Weights of a small mixture-of-experts language model, trained from scratch on English Wikipedia.
Training: a variant of SOAP for the experts, 8069 steps.
Below are experts of layer 5 (counted from 0) of a mixture-of-experts language model. Rows are named up (a neuron's input weights, with its number), down (a neuron's output weights, with its number) and show model dimensions 0-255. Each number is 200 + 20 x the weight over its row's rms, rounded and kept within 0 to 999.
Before each expert's rows: a language model's description of what the expert responds to. This comes from a sample of Wikipedia text that the model never trained on.

# expert 31
What it handles: Content and auxiliary verbs after a subject or also/who, mostly before an object, such as has, took, using, confirmed, relied.
up0,189,200,197,189,197,219,209,194,198,218,175,191,206,174,213,216,178,197,197,187,203,181,186,262,211,199,213,213,203,202,193,187,231,194,149,201,213,185,228,224,207,162,209,199,164,217,202,203,182,182,169,201,217,216,217,214,187,169,204,193,152,201,165,264,170,193,178,230,198,206,178,196,161,225,211,212,184,209,200,193,178,209,213,220,152,203,207,242,193,223,198,197,198,156,205,208,183,157,233,189,172,226,179,209,165,224,231,219,212,197,201,252,180,200,228,236,197,193,214,199,217,209,179,200,202,227,209,196,217,205,206,195,200,200,195,207,207,162,184,222,212,214,199,182,209,194,194,200,202,184,197,183,209,192,222,198,166,203,212,210,210,179,216,179,212,201,194,203,212,158,212,200,177,193,185,230,188,215,220,179,210,223,204,173,179,220,210,206,242,211,179,177,209,219,219,190,219,214,161,216,197,198,219,217,196,233,167,207,203,207,188,196,183,178,183,222,193,194,178,181,214,149,215,176,199,211,195,226,227,245,219,229,195,200,219,212,193,222,188,148,203,208,204,231,202,194,199,155,217,175,202,209,212,211,218,231
down0,168,177,213,163,199,211,231,213,202,220,183,197,169,190,181,195,185,205,223,213,201,203,196,213,205,183,188,203,179,210,222,191,188,201,200,197,186,185,195,158,213,194,193,208,219,202,203,228,190,264,206,232,203,192,190,186,186,189,197,217,221,185,192,238,197,190,202,172,199,226,197,173,206,228,181,207,182,179,223,212,214,210,200,210,202,147,213,224,232,255,174,249,230,204,204,191,224,196,208,211,236,249,213,212,201,199,238,208,177,186,208,215,220,217,186,196,210,183,218,210,181,219,182,211,179,158,179,176,231,206,190,175,226,189,194,243,218,197,202,229,208,192,209,188,191,192,209,177,194,188,180,189,181,203,231,205,194,235,215,191,198,201,200,157,200,192,191,225,200,199,213,213,186,212,216,211,202,216,199,252,195,214,201,194,184,180,211,193,191,177,202,182,214,225,237,183,241,190,219,202,220,160,218,233,182,213,197,175,178,235,204,175,175,221,224,195,219,213,177,212,192,227,190,183,213,159,197,238,221,185,229,185,186,211,206,201,201,181,185,222,189,214,220,237,224,165,186,195,227,212,143,204,219,218,193,188

# expert 2
What it handles: First word piece of a surname or foreign name, often right after a given name, such as Mor(issette), Tra(volta), H(asselhoff).
up0,198,195,204,179,211,188,197,170,217,211,202,220,218,235,200,169,168,207,214,205,207,206,202,213,180,216,166,208,203,209,198,207,186,190,212,159,217,229,220,230,169,199,189,196,238,196,208,199,159,187,203,174,196,183,182,192,222,187,185,198,199,191,210,221,199,198,182,173,194,190,219,223,198,239,187,225,195,180,213,182,185,221,157,185,214,205,164,207,174,197,181,184,181,195,172,209,199,227,217,190,207,194,199,146,189,209,194,212,178,224,165,178,205,168,177,191,205,236,194,172,226,194,208,216,177,193,223,221,212,188,200,154,200,192,197,200,161,173,209,225,228,212,208,208,198,191,179,226,173,199,209,198,182,190,229,223,195,216,200,193,210,215,237,165,185,245,183,188,206,189,207,195,220,180,220,178,184,191,205,219,202,257,186,178,225,239,198,240,173,227,185,228,208,186,211,208,171,191,240,188,215,188,201,195,217,201,177,204,156,209,236,203,239,173,174,195,188,190,199,171,168,245,194,216,196,192,236,185,210,193,207,218,160,196,190,228,182,187,216,239,189,207,192,193,194,237,213,183,219,195,197,211,205,207,235,236
down0,206,224,191,191,219,222,210,216,196,189,215,235,159,173,224,186,173,177,202,193,214,205,226,196,197,207,218,172,192,192,210,209,182,177,177,213,219,188,199,174,191,185,228,180,218,181,136,216,214,200,173,202,196,210,212,205,200,182,167,199,195,227,177,185,189,198,200,241,189,175,188,171,171,216,186,223,226,233,224,243,234,171,208,209,208,174,237,193,216,216,203,201,179,204,228,199,203,177,232,210,185,207,190,213,204,209,207,216,173,174,213,170,181,214,215,207,196,192,173,194,180,217,238,193,230,220,194,198,209,219,185,185,217,186,179,190,248,212,201,196,203,211,207,169,168,173,185,198,224,192,193,223,212,221,208,209,214,199,227,185,169,220,183,189,197,151,229,209,194,205,202,203,194,191,165,215,192,228,195,183,195,198,222,199,196,214,174,183,216,202,225,209,216,204,147,169,230,214,210,198,173,199,221,218,198,179,202,188,229,212,162,202,188,210,206,218,191,197,195,224,220,204,169,183,243,196,164,232,238,209,200,190,183,202,196,215,218,216,150,164,220,178,218,204,178,181,212,223,213,203,215,231,200,182,197,141

# expert 9
What it handles: Nouns for time spans, counts and units after numbers or articles, such as years, days, hour, minutes, km, age, number.
up0,186,211,174,168,202,186,199,222,192,160,192,225,208,201,186,187,203,244,235,215,179,200,229,194,253,199,229,167,178,197,227,215,195,218,232,217,167,198,163,219,194,185,181,175,226,207,196,210,200,198,199,198,206,181,158,192,176,197,190,202,192,188,205,188,195,188,207,210,183,174,219,247,211,193,173,235,201,170,200,215,193,162,206,225,235,179,190,198,176,196,215,217,171,218,169,201,222,219,227,198,222,197,222,194,190,193,203,203,188,174,198,188,206,197,187,201,232,198,235,221,246,221,203,191,186,207,167,175,201,196,183,211,201,167,214,194,205,217,222,195,190,235,191,200,188,207,233,186,198,211,258,199,204,211,209,191,175,196,184,154,205,211,223,226,181,188,186,214,208,184,196,220,237,211,194,192,204,156,190,205,214,217,209,235,200,189,214,164,195,186,195,191,194,225,167,213,213,210,204,188,197,168,193,198,194,212,179,203,211,214,227,208,209,182,196,243,154,227,227,201,227,199,213,187,194,240,184,221,146,222,188,217,213,176,182,200,165,184,197,250,219,200,204,205,173,197,179,179,159,217,206,200,194,195,226,190
down0,218,182,187,244,204,210,194,193,207,174,204,195,188,200,191,205,241,204,205,197,210,201,186,192,185,133,184,217,223,231,187,169,189,184,227,182,196,193,208,178,190,195,187,196,195,228,192,200,208,200,186,250,184,215,208,169,207,211,183,202,225,209,195,204,244,193,201,183,250,217,237,161,210,201,209,198,214,180,188,200,236,183,216,172,204,223,188,208,169,184,224,187,207,214,188,181,192,214,217,212,195,203,212,208,207,200,235,195,223,199,205,220,189,200,194,210,192,204,200,197,201,194,218,225,163,191,228,184,218,207,202,204,192,218,191,210,180,169,177,212,192,197,166,267,233,246,180,176,163,204,204,168,169,207,192,193,194,203,196,219,226,209,202,187,205,214,184,152,209,160,196,200,189,199,195,212,190,222,205,221,198,221,210,194,173,173,235,168,184,187,191,190,241,200,220,200,174,147,193,217,218,208,151,188,194,226,174,185,200,193,225,179,167,229,209,201,217,222,195,225,187,218,167,185,212,180,247,224,158,189,220,217,191,209,211,175,210,214,220,197,179,211,192,206,182,181,207,210,228,213,236,213,204,201,226,177

# expert 28
What it handles: Word-initial single letters split from the rest of a word, such as D(igest), R(ivals), f(ibers), d(wellings), pl(ane).
up0,209,211,196,185,181,154,224,225,189,211,184,181,197,193,209,211,219,233,213,181,220,183,202,199,178,204,150,191,163,239,204,195,211,186,176,226,186,188,223,218,182,221,217,211,164,217,195,200,216,168,216,204,237,215,223,207,184,228,182,190,204,193,233,200,233,214,206,192,216,194,211,203,214,197,177,180,260,186,213,173,168,215,201,201,203,181,201,180,208,201,189,213,181,197,195,192,166,163,206,175,173,196,167,194,211,192,192,182,230,193,229,213,272,194,188,230,201,218,190,160,180,212,190,218,175,210,215,205,194,214,212,156,148,191,214,198,196,198,158,205,186,204,193,203,157,230,195,185,190,203,204,184,172,188,181,223,234,184,183,209,200,176,213,193,187,216,175,222,196,216,178,205,205,226,229,181,192,206,184,196,184,174,176,180,203,189,199,210,197,215,242,249,220,214,171,223,212,188,199,179,188,199,217,190,201,181,224,226,177,212,190,213,224,217,216,218,183,205,211,221,223,201,227,178,197,214,216,195,191,216,157,213,182,210,202,220,173,200,205,208,152,178,192,185,194,174,219,207,170,192,215,220,201,240,199,217
down0,191,216,217,220,188,211,180,199,195,194,184,227,184,165,171,196,166,202,192,214,182,197,177,207,192,201,214,199,185,184,197,195,184,217,236,181,200,177,188,168,168,172,165,189,216,157,181,221,208,202,215,227,173,193,175,192,206,203,203,217,191,233,192,181,180,164,213,206,189,199,211,199,207,216,220,194,208,165,209,186,204,216,212,171,206,227,175,177,177,185,209,179,178,195,233,240,206,204,185,205,210,204,245,184,210,217,236,218,192,236,229,213,145,181,191,182,188,217,231,180,198,203,205,175,170,209,185,203,205,186,203,198,211,218,163,197,205,216,199,211,189,207,200,235,231,184,181,256,195,172,203,193,233,187,225,181,159,184,231,192,232,207,192,204,218,191,231,207,218,190,186,190,199,178,238,206,173,201,191,149,248,192,204,205,206,194,198,185,189,206,195,213,182,210,202,182,187,202,182,192,216,210,182,187,187,237,219,176,204,211,194,198,163,229,244,218,221,200,212,196,180,179,207,219,183,179,198,204,206,199,191,180,202,195,182,212,198,203,251,181,165,191,220,193,181,223,177,244,218,180,149,200,158,170,203,205

# expert 33
What it handles: Inner word pieces, especially er, ra, ger, and capital-letter or digit pieces in acronyms and codes: Mal-er, Oer-likon, ARIA, AIDS.
up0,182,196,226,191,197,196,223,178,172,173,174,174,186,204,224,167,211,213,195,227,217,213,222,241,213,194,198,205,222,201,219,214,206,194,193,193,185,206,215,196,203,154,177,197,237,206,212,211,213,211,200,218,190,221,236,175,199,233,185,231,194,181,185,219,213,245,189,165,184,164,176,235,198,213,190,181,217,194,184,222,208,181,172,178,219,174,201,203,224,205,208,192,183,208,198,224,198,227,183,240,198,191,210,183,195,182,197,177,219,236,159,182,199,194,210,202,214,220,177,194,193,193,209,198,160,184,210,214,189,199,182,199,226,206,198,165,172,189,227,196,197,175,232,221,189,216,200,182,207,177,211,200,203,189,212,218,203,156,214,209,217,161,179,197,146,149,202,200,202,191,204,187,182,173,193,192,195,197,193,207,221,185,213,185,173,231,203,229,209,198,208,235,205,203,219,252,197,196,189,199,250,203,192,211,213,157,207,191,168,169,210,197,193,185,203,181,176,213,223,192,210,198,211,211,204,193,204,204,189,232,194,192,175,218,158,180,203,225,232,220,180,169,210,203,194,210,146,195,161,226,213,248,191,213,241,194
down0,217,191,162,211,215,172,190,230,210,250,189,193,216,204,204,222,245,217,204,199,209,184,228,199,195,202,200,200,236,232,232,232,148,193,219,180,189,203,203,196,231,181,168,179,217,200,182,207,205,213,172,187,201,178,204,200,213,210,211,214,205,236,168,200,225,224,212,184,229,205,184,202,233,228,185,161,188,214,186,207,202,223,207,202,204,204,189,183,183,200,189,203,201,197,232,208,189,201,207,212,201,187,183,241,187,208,202,167,210,224,193,184,213,148,228,186,177,201,192,227,188,199,187,185,186,181,199,179,187,193,195,213,168,184,198,205,219,201,192,206,209,195,204,223,247,239,205,212,173,180,220,198,182,188,180,190,191,191,180,200,210,184,229,195,230,223,223,194,212,220,193,218,208,173,183,217,191,194,208,191,224,214,171,189,208,198,166,173,251,204,195,173,222,180,200,224,175,245,189,221,213,198,161,149,228,196,230,195,166,209,231,163,205,196,205,191,219,176,169,207,211,194,200,201,204,167,159,210,189,201,217,185,238,179,191,211,189,239,215,208,221,245,174,187,198,180,218,192,210,168,180,201,214,168,224,213

# expert 47
What it handles: Plural endings like -s, -es, -ers, -ations, -ities on nouns such as areas, features, statistics, sources, often in headings.
up0,249,222,190,220,213,169,199,181,238,183,166,187,164,183,195,181,210,218,214,188,227,182,205,196,168,228,244,197,189,206,239,170,201,158,144,160,234,209,208,221,183,189,210,168,195,175,193,178,203,233,179,192,177,223,208,206,179,174,185,184,201,210,171,187,175,177,211,200,195,219,190,177,220,218,203,175,182,205,227,216,187,188,203,171,213,167,186,182,219,187,219,217,163,224,220,172,219,211,203,193,193,199,225,197,172,218,221,209,197,212,179,184,159,156,243,177,237,202,186,195,189,210,161,186,199,202,202,180,199,193,199,184,217,205,200,228,201,213,210,203,198,164,177,226,221,195,189,224,206,212,199,196,233,219,213,195,207,210,223,197,215,200,197,213,183,185,208,194,186,168,171,195,187,244,163,185,216,226,203,179,238,210,185,200,178,210,223,208,212,205,198,210,224,201,231,203,211,172,171,216,215,189,210,216,203,191,210,238,195,232,191,195,215,180,180,195,203,191,222,188,237,181,212,226,200,202,214,191,156,186,196,207,248,231,204,195,199,196,207,222,187,196,175,181,158,215,196,189,194,212,194,207,211,184,235,217
down0,214,171,172,181,212,221,188,206,219,168,200,185,198,197,204,167,189,182,184,215,205,186,202,214,171,213,190,212,204,211,215,176,190,181,202,216,213,188,197,145,220,181,209,183,194,210,179,181,201,193,168,200,176,198,237,187,178,200,177,186,159,196,180,191,200,187,176,201,194,200,214,246,213,202,184,197,192,186,199,212,272,201,217,183,179,180,198,218,211,189,217,210,184,195,187,206,189,208,224,185,227,199,194,188,198,199,216,191,187,169,190,162,178,203,196,229,239,180,235,216,200,183,227,199,214,172,181,184,173,212,187,189,201,202,161,158,229,226,200,244,221,249,221,179,216,224,235,213,213,188,208,174,202,179,227,180,202,227,180,217,199,200,186,203,197,245,189,188,171,161,209,197,190,188,208,185,200,207,184,210,145,195,173,199,200,194,184,208,213,190,222,199,175,210,225,178,204,190,223,187,201,207,254,206,172,199,208,178,178,256,207,189,202,205,200,190,199,209,184,184,223,216,200,172,188,179,183,218,177,164,209,190,185,213,216,179,212,219,139,226,202,185,180,215,202,197,169,188,207,186,156,197,198,227,182,203

# expert 26
What it handles: Adjective-forming endings like ic, ical, ological, ular, ful closing technical words, as in Synthetic, Mathematical, cardiovascular, morphological.
up0,200,211,158,180,212,209,212,173,183,226,148,194,195,210,180,222,220,243,194,233,201,211,205,209,168,192,227,178,216,196,207,169,190,194,157,191,185,208,191,198,216,195,183,220,196,199,189,204,201,203,203,188,185,177,200,197,193,204,216,217,248,213,192,206,213,177,186,208,217,205,210,214,218,251,215,252,188,189,180,213,170,198,176,190,198,220,226,212,201,203,170,201,233,210,214,191,166,186,232,187,213,199,194,199,201,188,180,186,180,195,225,185,164,214,168,190,216,204,204,215,221,206,205,172,204,233,206,193,199,190,218,202,168,174,178,227,194,182,231,188,213,236,204,147,192,211,187,188,214,218,231,209,220,178,221,235,222,199,220,204,247,175,205,150,177,194,206,198,208,236,184,169,210,189,211,214,218,197,217,227,179,197,179,179,194,221,195,224,198,188,186,228,214,203,199,197,211,184,183,161,210,199,156,162,214,184,183,194,209,184,199,245,214,229,215,148,244,205,216,192,183,154,201,220,207,178,228,208,166,216,197,192,184,188,194,206,192,169,205,172,198,208,214,196,204,225,197,178,203,183,213,215,239,213,203,196
down0,190,174,202,203,162,217,226,173,220,175,214,241,169,201,216,214,177,201,187,200,208,222,199,185,168,204,191,208,200,228,173,200,209,185,206,195,222,189,246,187,173,198,191,205,166,181,208,225,189,177,213,231,197,194,208,206,192,178,203,241,225,186,207,195,209,201,175,184,238,215,202,214,184,224,180,212,202,195,219,198,223,174,233,122,243,210,175,177,210,179,160,221,223,197,192,210,222,201,199,220,204,183,231,210,257,192,201,178,194,195,211,227,223,222,183,222,217,203,198,162,161,191,239,211,198,201,167,220,189,210,217,248,204,198,194,213,196,201,180,184,173,208,213,187,207,209,224,202,178,194,211,183,191,192,196,181,230,198,184,185,203,210,221,198,184,151,177,236,189,236,215,174,222,204,232,207,188,185,196,208,207,188,176,184,226,205,183,205,241,195,188,209,194,203,234,174,165,189,209,199,174,202,198,216,198,171,179,189,189,200,218,173,188,197,181,230,183,202,184,201,180,200,196,188,191,185,197,196,153,199,188,235,217,203,216,188,186,161,213,243,208,208,199,176,209,211,182,228,191,223,171,195,216,177,203,187

# expert 40
What it handles: Prepositions opening time, place or team phrases after verbs, such as in, on, at, during, within, "plays as a forward for".
up1,143,212,200,211,202,204,192,211,216,188,216,201,190,181,209,223,194,226,183,195,196,218,218,219,176,213,214,217,229,194,184,173,173,208,175,170,208,188,215,206,213,186,212,218,212,155,200,159,203,187,211,206,221,165,213,194,200,216,169,176,199,184,227,222,200,181,232,196,227,197,212,217,196,197,195,159,217,185,216,207,201,186,186,203,188,188,223,208,181,219,198,188,188,200,207,199,156,197,195,243,193,219,220,219,230,166,182,193,226,193,210,187,184,212,222,219,169,177,207,175,197,229,244,193,205,222,194,211,194,206,217,173,159,186,214,233,231,197,182,229,221,212,201,182,218,209,188,184,161,229,183,209,214,155,208,204,211,166,199,178,189,181,205,209,254,178,195,213,221,205,195,179,209,233,161,176,224,193,213,216,214,189,210,192,209,187,192,197,206,229,194,229,161,221,208,206,172,205,221,196,203,209,183,173,186,190,170,224,186,195,219,176,175,227,217,208,198,250,175,205,219,160,180,223,214,197,182,246,217,224,194,222,200,197,211,203,199,216,220,178,235,202,159,205,203,202,182,237,182,204,214,234,227,179,185,171
down1,209,206,193,181,207,183,217,207,162,210,189,216,186,214,172,181,184,186,197,219,227,210,194,179,193,196,183,176,177,221,209,234,203,204,224,254,213,176,186,220,195,179,197,194,220,205,189,194,190,196,205,209,221,195,222,224,198,220,223,211,201,200,226,198,188,207,219,205,210,211,200,172,180,218,186,208,251,214,238,204,240,205,199,202,227,230,194,199,210,203,203,146,202,207,201,173,207,195,169,184,180,219,220,195,181,223,190,188,194,234,189,176,188,192,190,182,211,196,241,182,210,173,191,190,187,178,174,227,189,214,200,228,251,215,187,209,213,192,232,198,204,177,194,196,173,208,220,196,205,170,192,192,190,198,173,183,220,203,206,214,193,175,207,197,194,179,215,193,223,208,160,221,179,218,223,212,254,189,187,209,207,171,192,207,212,215,220,201,165,164,193,209,219,183,165,226,219,211,194,208,208,191,201,208,164,178,161,207,200,165,195,220,186,190,162,210,215,188,211,182,171,193,226,207,183,136,221,174,203,195,212,214,190,199,211,147,209,222,150,190,197,205,230,202,268,165,187,176,187,228,203,193,168,208,215,216

# expert 12
What it handles: Word-initial capitals and consonant clusters like K, Ch, Sh, Gh, Ph, mostly in Indian names and places, e.g. Chhattisgarhi, Ghorpade, Chandra.
up0,208,213,189,211,198,197,194,179,162,195,217,213,196,194,187,207,205,242,197,202,237,205,168,183,191,214,193,188,180,221,229,234,213,183,182,223,192,202,195,221,184,175,193,196,184,170,194,204,222,225,218,178,192,201,171,185,197,181,218,158,225,176,233,172,176,205,231,194,187,191,189,198,156,163,201,210,222,147,188,183,186,181,212,203,207,222,241,209,208,178,237,187,215,217,235,210,211,199,183,182,195,203,174,189,183,221,208,243,212,194,167,188,189,214,211,194,194,204,198,203,239,156,232,225,223,190,242,175,212,223,206,223,209,223,151,178,209,191,183,202,200,183,201,218,218,211,207,186,199,176,191,217,165,187,184,193,190,176,237,215,206,209,224,170,182,181,207,161,195,181,241,204,180,207,182,200,179,212,184,169,214,212,211,240,202,229,176,185,222,194,192,224,187,164,252,169,226,171,204,206,213,192,211,218,206,210,178,199,205,171,217,185,175,207,212,168,188,208,189,207,183,213,208,207,179,185,181,199,195,204,219,184,208,223,218,204,177,197,215,196,174,204,228,189,210,208,217,162,217,188,212,173,146,194,187,179
down0,187,237,179,187,208,169,226,194,167,229,178,228,174,208,170,204,233,174,176,154,191,213,171,206,240,210,179,202,205,195,229,205,199,205,179,206,164,210,186,191,223,198,203,187,193,217,188,202,207,195,198,217,187,197,191,221,218,188,201,211,173,208,234,210,166,204,175,222,191,208,189,231,230,181,240,212,181,192,227,235,203,181,188,217,186,188,195,213,159,204,215,182,162,213,201,177,236,239,183,203,219,157,195,176,182,175,223,223,232,215,205,194,197,224,202,179,198,161,189,211,179,223,187,217,230,184,198,225,188,187,179,206,200,174,196,192,233,164,209,173,167,213,187,217,201,212,183,197,224,177,234,195,218,169,205,206,172,209,145,217,203,210,188,174,219,178,228,198,201,219,212,193,217,184,218,193,228,176,210,184,199,198,210,176,198,196,219,201,176,172,178,188,212,212,175,207,220,208,205,182,170,230,193,209,192,237,222,202,193,208,194,230,201,194,208,233,196,235,161,199,220,175,174,168,187,219,206,250,205,215,189,201,209,193,215,213,222,189,204,205,200,189,207,196,228,176,232,196,165,195,226,231,167,189,202,198